Below are experts of layer 4 (counted from 0) of a mixture-of-experts language model. Rows are named router (the router's row for the expert) and show model dimensions 0-127. Each number is 50 + 10 x the weight over its row's rms, rounded and kept within 0 to 99.
Before each expert's rows: a language model's description of what the expert responds to; "gets" lists some tokens that make up at least twice as much of what it gets as of all text. This comes from a sample of Wikipedia text that the model never trained on. Tokens count by the router's weight.

# expert 24
What it handles: Sentence-final periods and clause-linking words like and, but, where, because, plus abbreviation periods in St. and initials.
gets: ".", " and", " but", ".\n\n", ",", ")."
router:43 51 45 50 42 66 67 35 65 42 63 37 38 46 53 39 42 55 56 56 62 67 44 41 58 46 50 42 58 61 38 40 59 35 58 35 36 49 37 51 60 57 52 41 46 48 69 44 38 53 40 40 37 62 72 69 57 55 43 66 59 41 56 60 30 52 33 45 57 36 37 44 52 49 30 62 61 37 59 58 46 41 50 66 63 43 47 57 47 58 57 48 38 59 47 45 42 63 44 46 43 33 41 53 53 60 52 35 36 41 54 63 53 50 45 37 30 53 42 52 51 41 35 61 46 48 45 29

# expert 3
What it handles: Odd fragments like non-Latin script bytes, braces, percent signs, single capital letters in chemical IDs and tables, plus "or" in nor.
gets: "T", "%", "O", "i", "}", "R"
router:53 43 54 49 63 58 69 34 45 39 54 44 42 32 44 39 41 45 40 45 45 41 45 50 68 42 44 48 40 47 49 44 46 49 36 51 57 51 40 66 48 28 63 66 63 31 55 41 38 64 48 45 45 66 67 41 32 44 38 63 35 66 51 54 35 38 55 43 43 42 45 57 46 44 52 71 36 54 56 48 46 46 73 43 63 59 61 62 36 46 47 58 44 43 49 43 38 60 45 46 45 46 38 50 46 38 67 51 40 55 49 52 60 55 30 32 49 50 36 49 56 49 56 52 36 44 41 45

# expert 42
What it handles: Capital letters within acronyms and abbreviations, and slashes joining names, like U.S., FDA, IWGP, State/UT, President/Rasmussen.
gets: "/", "S", "M", "C", "ia", "P"
router:66 49 59 48 58 66 67 38 46 41 61 51 60 38 45 39 38 36 43 45 59 65 46 38 61 60 47 51 40 56 39 40 39 28 39 35 39 62 45 58 43 57 58 47 58 56 62 38 33 61 56 52 39 63 55 42 44 34 36 63 41 40 49 58 33 48 54 46 51 44 41 48 65 55 50 62 33 45 57 73 36 41 58 60 57 37 51 67 31 39 42 34 45 39 44 38 38 53 53 44 39 40 47 40 52 51 59 51 46 45 41 37 51 54 49 44 47 42 47 46 64 58 49 55 39 51 50 44

# expert 33
What it handles: Past tense and passive participle verbs and their -ed endings in narrative, such as drowned, admitted, finished, received, made, him.
gets: "ed", " was", " were", " had", "ated", " up"
router:42 35 63 54 55 64 72 47 39 47 50 52 31 43 56 39 34 47 58 54 31 55 30 36 59 47 34 50 38 38 51 39 50 40 44 33 55 62 43 51 48 49 53 70 55 36 38 37 50 55 55 57 52 61 60 35 51 52 37 42 52 40 59 58 46 38 55 51 45 43 43 69 45 58 62 47 41 44 66 67 38 41 51 54 44 46 43 62 54 41 58 54 43 49 54 55 41 65 42 41 48 41 37 49 52 51 47 40 61 67 48 52 52 38 37 35 40 41 39 47 57 51 71 54 55 45 32 33

# expert 37
What it handles: Articles and possessive or subject pronouns before a noun or verb, such as a, an, his, their, she, often in sports narration.
gets: " a", " A", " an", " his", " their", " he"
router:57 39 49 52 52 59 61 33 43 42 61 49 38 55 51 40 38 71 49 37 39 61 35 56 60 36 37 71 42 65 45 37 58 30 41 45 50 59 41 62 49 30 67 61 71 60 52 44 49 60 59 42 38 58 57 38 41 42 49 64 61 43 56 61 29 47 57 44 48 48 43 54 70 61 53 59 36 53 61 69 57 38 64 42 50 34 47 63 45 49 68 40 41 44 58 41 48 65 38 46 39 45 49 47 50 52 54 43 44 58 48 44 58 52 36 52 31 66 59 63 69 58 42 46 42 48 46 40

# expert 10
What it handles: Middle and end pieces of personal and place names, such as Sam-uel, Beij-ing, Alb-an-ia, Som-al-ia, often in tables and sports lists.
gets: "an", "a", "o", "en", "y", "ar"
router:58 46 50 36 52 58 47 58 70 49 49 44 56 57 56 44 37 47 48 43 70 41 56 36 62 50 42 51 47 50 57 53 64 56 46 51 56 67 49 53 54 28 65 49 53 34 55 46 36 33 62 33 33 52 56 61 29 46 51 38 55 56 58 43 36 52 54 42 54 38 46 63 55 57 59 50 48 49 62 52 28 56 42 67 61 48 59 51 69 34 63 65 43 54 64 54 53 47 49 60 65 44 50 36 41 53 40 45 74 70 42 49 35 42 36 45 46 55 56 41 58 57 59 43 39 53 58 33

# expert 35
What it handles: First pieces of words split into subword tokens after a space, e.g. m+argin, qu+oted, Ch+anna, Gr+asshopper, Dist+ribution.
gets: " m", " c", " f", " b", " F", " C"
router:43 39 44 44 58 43 53 54 46 44 50 57 61 55 44 41 41 62 58 53 41 69 44 66 58 43 51 50 43 44 52 57 44 56 44 56 46 53 59 49 39 60 46 35 49 62 52 38 74 48 49 54 70 51 55 58 67 44 46 52 23 60 43 39 56 51 66 39 51 52 66 39 59 64 37 29 33 57 40 47 37 55 56 74 33 55 58 45 72 45 52 32 39 48 35 55 58 39 38 29 50 51 57 46 55 60 51 37 51 38 62 48 48 49 56 36 48 52 56 70 62 52 36 30 62 58 45 31

# expert 45
What it handles: Middle or ending pieces of names and words in tables and credits, such as W-all-ace, W-imal-aweera, Be-an, plus World, China, United.
gets: "in", "er", "an", "id", "al", "R"
router:62 43 74 60 58 57 58 41 47 41 56 43 44 43 65 42 49 37 46 41 51 46 35 28 50 50 49 46 41 57 55 53 43 38 56 39 61 55 54 59 40 44 51 67 63 49 58 43 38 61 59 57 31 60 58 51 44 28 38 66 66 41 58 47 40 55 53 24 47 41 43 48 66 45 69 63 38 40 53 47 41 36 56 31 47 51 50 61 47 44 71 65 46 49 59 59 43 49 52 44 45 48 47 42 49 31 61 44 38 52 61 66 38 58 46 43 47 40 41 39 45 58 64 52 39 46 46 35

# expert 8
What it handles: Word pieces in the middle of personal names and some words, often after an initial letter, as in D-ann-y, D-ix-on, Ferdin-and.
gets: "o", "c", "l", "k", "g", "os"
router:59 51 38 37 48 45 63 52 52 44 53 53 55 75 54 36 44 54 48 60 48 44 52 32 58 47 56 49 47 75 53 36 46 41 46 37 45 53 42 44 23 26 57 54 63 39 74 43 33 45 48 25 61 66 53 58 35 57 36 53 55 57 54 45 42 39 64 55 41 51 47 57 69 55 40 58 50 46 56 64 47 49 60 67 62 44 61 55 62 39 55 60 51 41 34 40 42 41 75 47 36 43 53 52 58 69 53 40 68 57 59 49 42 63 39 38 68 50 50 32 57 59 56 42 49 29 53 37

# expert 44
What it handles: Pieces after hyphens, brackets or table bars, such as 29-man, player-manager, un-lucky, dis, plus pipe symbols and °N.
gets: " |", " /", " A", "man", " be", "A"
router:49 35 59 42 59 65 70 37 50 42 58 52 42 40 47 36 46 48 49 41 35 49 38 53 58 46 30 61 42 59 46 40 45 44 40 40 51 63 37 65 58 52 57 65 64 50 68 40 47 69 56 36 50 50 63 32 53 47 42 53 68 49 63 62 39 43 48 42 42 37 41 58 67 61 39 52 35 35 55 52 51 31 60 45 64 42 47 66 52 47 57 53 39 35 49 45 35 60 53 38 39 42 38 51 54 43 55 44 46 53 43 49 36 58 37 36 46 55 65 68 53 60 56 41 37 40 54 43

# expert 56
What it handles: Single capital letters or opening quotes starting a word, as in T-ransmembrane, P-olynomial, "Hold, often in species and title text.
gets: " C", " P", " T", " S", " N", " B"
router:55 49 51 42 58 43 45 52 47 46 49 68 66 34 40 43 61 44 69 57 37 61 52 59 42 71 43 46 39 49 47 55 42 46 39 54 40 37 51 44 58 61 58 45 35 51 46 71 66 53 40 69 42 40 41 60 43 50 26 56 46 56 44 41 62 45 53 55 41 43 39 53 45 53 43 53 43 55 42 36 70 62 33 55 57 40 59 30 61 52 46 40 45 46 44 45 64 59 56 48 52 50 59 45 59 41 34 45 35 57 69 38 62 46 50 50 53 52 62 55 38 33 43 34 62 35 49 41

# expert 21
What it handles: Inner and final pieces of words, often verbs and participles, such as ow in Towson/powered, ing, ed, play, match, fight.
gets: "ing", "ed", "y", "ow", "ay", " I"
router:57 37 50 50 57 65 62 40 45 36 69 71 36 52 43 36 45 46 45 40 41 46 41 52 59 44 46 49 69 56 43 36 68 37 37 50 52 56 42 50 58 53 62 57 57 44 60 41 40 61 50 65 43 55 59 43 39 52 41 52 68 54 53 59 52 40 55 54 47 32 40 57 63 43 52 68 49 40 63 55 47 46 58 41 66 55 51 51 53 41 45 74 36 43 46 44 35 49 43 44 44 39 44 44 46 40 75 41 38 68 50 43 49 54 31 50 64 42 56 67 60 54 59 58 36 33 49 41

# expert 13
What it handles: Short pieces inside words after a first piece, such as ch-ur-ches, c-a-os, c-on-cert, plus the pronouns he and He.
gets: "b", " he", "u", "a", " He", "ri"
router:58 47 59 32 64 65 60 50 38 41 53 55 55 53 60 46 38 64 44 57 39 66 41 57 68 45 32 44 39 70 57 48 48 55 31 46 38 47 42 50 38 27 46 45 54 58 62 36 50 58 56 69 72 47 57 36 39 48 51 41 27 42 56 63 48 47 36 42 54 53 36 56 58 59 33 38 54 48 25 65 54 39 58 55 61 41 56 70 63 48 33 58 47 61 49 50 41 42 44 39 39 38 37 54 56 59 53 38 57 58 41 51 42 64 50 44 50 56 51 52 51 50 53 42 53 42 60 40

# expert 28
What it handles: Inner syllables of technical, Latin-style or foreign words and names, especially alg-or-ithm, Scandin-av-ian, Scorp-io, Explor-er, often in species text.
gets: "or", "ol", "z", "i", "ic", "il"
router:57 56 35 36 57 66 60 52 48 43 46 61 56 59 50 45 39 48 51 32 43 76 37 44 71 46 52 50 39 63 58 56 39 49 53 63 48 41 43 57 38 50 68 37 56 50 61 50 46 45 44 71 52 41 54 46 36 66 46 48 44 44 54 60 52 41 57 52 42 36 58 53 61 39 38 53 36 51 43 54 54 47 48 69 58 47 54 46 54 45 34 62 48 37 63 43 49 61 47 51 45 35 47 47 31 63 53 24 57 59 60 45 49 60 36 59 58 48 48 50 53 53 61 47 25 40 50 50

# expert 58
What it handles: Superlative endings in Great-est, clos-est, simple-st, possessive 's, and adjective or agent endings like -ical, -ist, -ation; also best, new.
gets: "'s", "est", " a", "er", "ist", "ical"
router:52 58 36 31 61 57 59 34 44 32 65 66 57 57 53 41 43 73 70 53 41 58 50 45 54 59 57 57 51 53 43 43 47 38 38 43 43 76 48 44 32 55 60 52 72 50 43 51 52 58 53 55 36 58 55 30 45 50 38 48 37 63 60 58 32 57 63 30 39 44 40 62 57 38 44 47 51 45 53 44 54 42 58 64 47 46 40 52 61 46 57 43 45 50 61 56 44 53 46 52 37 37 42 43 36 53 66 44 58 55 26 36 38 33 54 34 45 66 66 56 59 55 46 55 35 61 52 60

# expert 9
What it handles: Plural suffixes ending a word, such as s, es, ers, ies, ions, and plural nouns like troops, States, episodes.
gets: "s", "ers", "es", "as", "ts", "ies"
router:60 32 55 63 51 56 66 41 50 35 61 49 65 48 52 36 42 34 37 44 44 56 48 30 59 49 33 43 52 49 53 38 44 55 46 47 63 67 31 65 47 38 67 56 56 37 60 46 37 68 62 52 53 67 57 37 66 47 41 49 42 44 63 58 41 51 52 35 45 49 45 56 60 44 58 67 30 32 52 44 49 36 58 59 58 67 51 50 57 40 58 71 31 49 62 40 40 49 66 44 33 47 34 51 51 56 57 43 65 55 57 53 36 47 37 33 49 50 42 43 51 50 59 59 34 49 60 49

# expert 39
What it handles: Commas, closing parentheses and semicolons after names, dates and numbers in lists and tables, plus the conjunction and.
gets: ",", ")", " and", ";", "),", ");"
router:50 46 40 38 48 64 52 58 61 40 68 40 38 52 60 55 47 52 46 51 72 59 63 45 33 63 64 42 63 44 51 39 57 59 53 48 57 48 44 50 55 43 55 62 49 48 55 46 36 60 35 39 40 36 64 43 60 38 69 64 45 64 57 66 33 56 41 50 46 51 38 40 39 36 41 49 47 38 56 60 53 48 59 54 58 58 41 51 56 36 38 56 40 38 68 62 39 55 45 59 43 66 36 58 46 30 55 76 46 39 43 72 61 60 41 37 44 41 42 40 60 56 52 62 65 55 54 65

# expert 14
What it handles: Short word-interior fragments following an initial letter or syllable, such as z-ool-ogist, f-ung-us, Sc-ub-a, S-hip-wrecked, often in species or list text.
gets: "0", "ub", "og", "am", "ak", "ab"
router:46 52 65 56 49 53 61 61 46 48 23 53 44 33 41 38 44 45 42 38 40 50 45 60 52 56 39 55 43 42 54 45 39 57 35 44 55 57 45 66 51 37 57 69 60 39 51 44 47 54 60 66 39 34 55 42 46 41 35 46 59 41 59 55 54 32 36 42 35 56 56 64 60 33 54 45 37 52 56 52 60 33 74 40 65 56 52 40 61 43 54 74 49 44 46 38 53 56 60 45 61 46 41 34 41 42 59 36 45 59 70 29 48 56 36 41 47 39 37 49 57 35 65 63 44 28 59 51

# expert 19
What it handles: Middle syllables inside Latinate words, especially ul, as in amb-ul-ances, spec-ul-ative, reg-ul-ate, plus some name fragments and he.
gets: "ul", "l", " he", "u", "c", "ra"
router:64 42 52 56 53 54 62 37 59 33 57 38 55 35 60 43 57 41 47 44 49 54 41 38 60 53 41 46 23 60 56 48 47 30 32 39 45 61 40 48 69 45 58 36 57 33 56 41 47 55 40 61 35 60 58 46 57 52 37 52 43 37 57 53 38 52 66 41 52 35 38 50 59 45 44 42 53 46 65 47 35 40 60 44 47 36 62 71 55 32 43 46 45 49 38 58 41 48 49 29 31 41 44 35 51 48 56 42 49 57 43 53 47 38 39 29 50 41 38 54 61 54 70 40 33 43 43 33

# expert 4
What it handles: First pieces of capitalized words inside proper names of institutions, places and titles, such as Industrial Park, Athletics, Hall of Fame, Project.
gets: " I", " St", " F", " P", " W", " V"
router:51 39 61 59 63 54 65 47 48 48 52 46 52 32 58 46 37 43 66 53 52 60 38 53 49 51 51 49 40 59 55 41 42 43 56 38 55 68 39 46 36 53 56 54 73 43 63 42 33 65 40 73 42 53 52 45 43 30 26 46 42 47 68 63 36 48 58 40 48 64 43 56 58 64 53 62 42 40 52 67 49 47 60 64 55 47 42 48 59 41 71 49 50 41 55 54 46 61 59 40 41 49 48 50 44 54 52 43 71 40 62 36 43 49 49 42 43 53 63 61 53 67 38 47 46 50 52 30

# expert 29
What it handles: Possessives, relative pronouns, numbers and time words in biographical prose, e.g. his, which, later, three, new, Personal life.
gets: " his", " which", " her", "'s", " its", "ing"
router:43 50 45 66 48 57 43 57 53 48 53 38 33 55 66 51 70 70 39 32 45 51 55 45 56 58 51 43 57 51 44 47 55 49 55 44 45 66 48 66 51 38 52 69 54 57 40 45 47 41 59 37 55 53 54 39 59 70 57 57 39 49 57 56 53 57 47 44 43 47 42 41 51 36 69 39 54 41 52 51 35 52 46 48 45 59 36 57 60 56 60 36 65 41 51 69 45 46 30 44 44 49 49 45 50 45 67 48 62 54 16 53 47 58 44 55 37 52 57 50 53 70 49 69 42 64 49 47

# expert 54
What it handles: First lowercase piece of a common word split into tokens, often after the or a, like l-ocks, st-able, d-aughters, s-edimentary.
gets: " l", " s", " d", " g", " p", " st"
router:55 59 58 46 61 43 50 42 57 44 34 60 61 30 55 47 66 59 53 70 51 58 59 49 51 63 44 44 41 55 56 59 40 38 38 51 31 38 51 33 49 46 50 38 35 34 40 57 70 48 42 73 64 52 47 63 51 53 37 56 33 59 38 43 54 45 61 46 50 61 39 55 55 53 38 33 63 55 35 44 52 50 57 59 53 56 68 29 48 66 46 57 46 56 52 48 55 50 57 50 52 39 66 45 56 57 45 46 42 56 50 54 38 45 58 37 52 47 38 65 40 49 42 43 50 37 58 42

# expert 52
What it handles: Pipe separators and cells in statistics tables, plus country and nationality names or pieces, such as Lat-v-ia, Az-erb-aijan, German, Soviet.
gets: " |", " W", "0", " F", " B", "6"
router:60 40 43 58 56 65 63 37 54 41 64 34 36 36 50 32 36 47 49 40 49 46 38 46 62 40 37 69 46 46 42 42 45 37 49 33 51 62 44 59 45 38 63 60 65 42 50 39 41 61 51 28 39 64 63 41 47 42 44 64 54 40 73 60 44 48 58 41 44 32 43 62 61 53 44 61 37 44 59 56 37 42 58 48 58 37 56 62 42 41 49 47 39 39 45 48 46 58 50 44 43 41 34 48 49 48 62 41 40 58 53 43 46 52 40 40 40 58 64 61 61 64 41 57 37 42 51 38

# expert 0
What it handles: Single capital-letter first pieces of proper names, often in tables or lists, like J(äggi), T(obago), M(értola), Gen(res).
gets: " D", " S", " M", " R", " B", " H"
router:49 54 51 38 40 38 29 44 56 51 32 63 55 47 48 54 58 60 58 48 39 60 50 64 43 47 48 54 42 47 53 64 39 62 49 65 56 38 51 35 45 52 53 46 57 49 59 61 70 51 48 57 61 39 43 62 42 45 49 51 56 59 36 33 51 51 55 52 48 61 62 47 53 47 39 43 50 75 52 45 57 61 47 62 49 65 53 14 42 38 49 56 54 50 42 36 70 53 58 39 62 68 58 49 39 42 45 43 50 45 59 37 51 43 78 38 55 43 71 58 40 58 41 32 54 37 54 40

# expert 12
What it handles: Mid-word pieces and hyphens inside foreign names and compounds, often Slavic, Thai or Estonian, like -, k, ski, ov.
gets: "-", "k", "i", "ov", "b", "p"
router:60 41 51 47 51 72 62 32 57 40 61 56 33 48 67 37 44 31 33 50 38 68 43 60 63 34 32 64 47 53 44 44 46 52 48 42 49 51 36 58 57 46 61 53 77 49 52 45 46 62 55 43 35 71 62 43 35 49 37 58 40 56 59 58 51 42 55 38 66 52 46 54 56 50 42 60 46 30 62 61 42 44 65 49 55 45 62 64 51 37 53 65 45 39 52 45 36 66 61 35 50 33 46 51 53 54 58 50 54 53 49 44 59 38 38 40 39 65 60 65 63 62 64 47 53 37 37 39

# expert 18
What it handles: Short mid-word fragments following an opening piece, like F-ast, Fr-ut-os, St-art, E-ast-ern, plus coordinate symbols like °N.
gets: "ast", "ut", "at", "ap", "un", "om"
router:61 49 58 69 51 51 59 39 38 54 64 51 49 61 49 45 41 42 42 46 45 62 44 74 53 41 58 71 38 54 48 43 41 46 39 47 44 37 55 54 52 49 51 49 56 40 63 40 51 70 71 51 47 49 66 38 48 33 58 69 51 36 58 62 48 38 39 38 43 53 46 53 58 31 57 53 43 46 58 46 44 38 58 49 56 46 27 58 50 39 43 58 40 42 31 68 42 47 64 47 45 57 36 50 42 55 67 49 41 58 59 45 44 55 48 43 52 71 50 40 58 44 56 46 54 52 55 41

# expert 2
What it handles: Final digits of years after 199/200/201, plus time and quantity words like over, during, century, approximately, around.
gets: "3", "0", "4", "ie", "7", "8"
router:60 42 57 48 55 58 56 37 51 37 63 39 44 32 41 42 56 42 34 42 44 47 38 40 69 59 34 73 43 39 34 42 60 46 43 35 53 63 33 68 47 35 56 60 56 43 53 38 35 59 56 34 42 73 61 40 61 37 44 52 58 53 61 54 40 53 58 51 47 40 38 60 58 59 65 65 41 32 57 68 35 40 61 39 55 44 51 62 53 46 51 39 48 41 54 44 35 55 37 42 44 41 37 39 55 39 55 42 46 54 52 53 41 54 41 50 33 51 34 51 71 56 65 59 51 33 48 41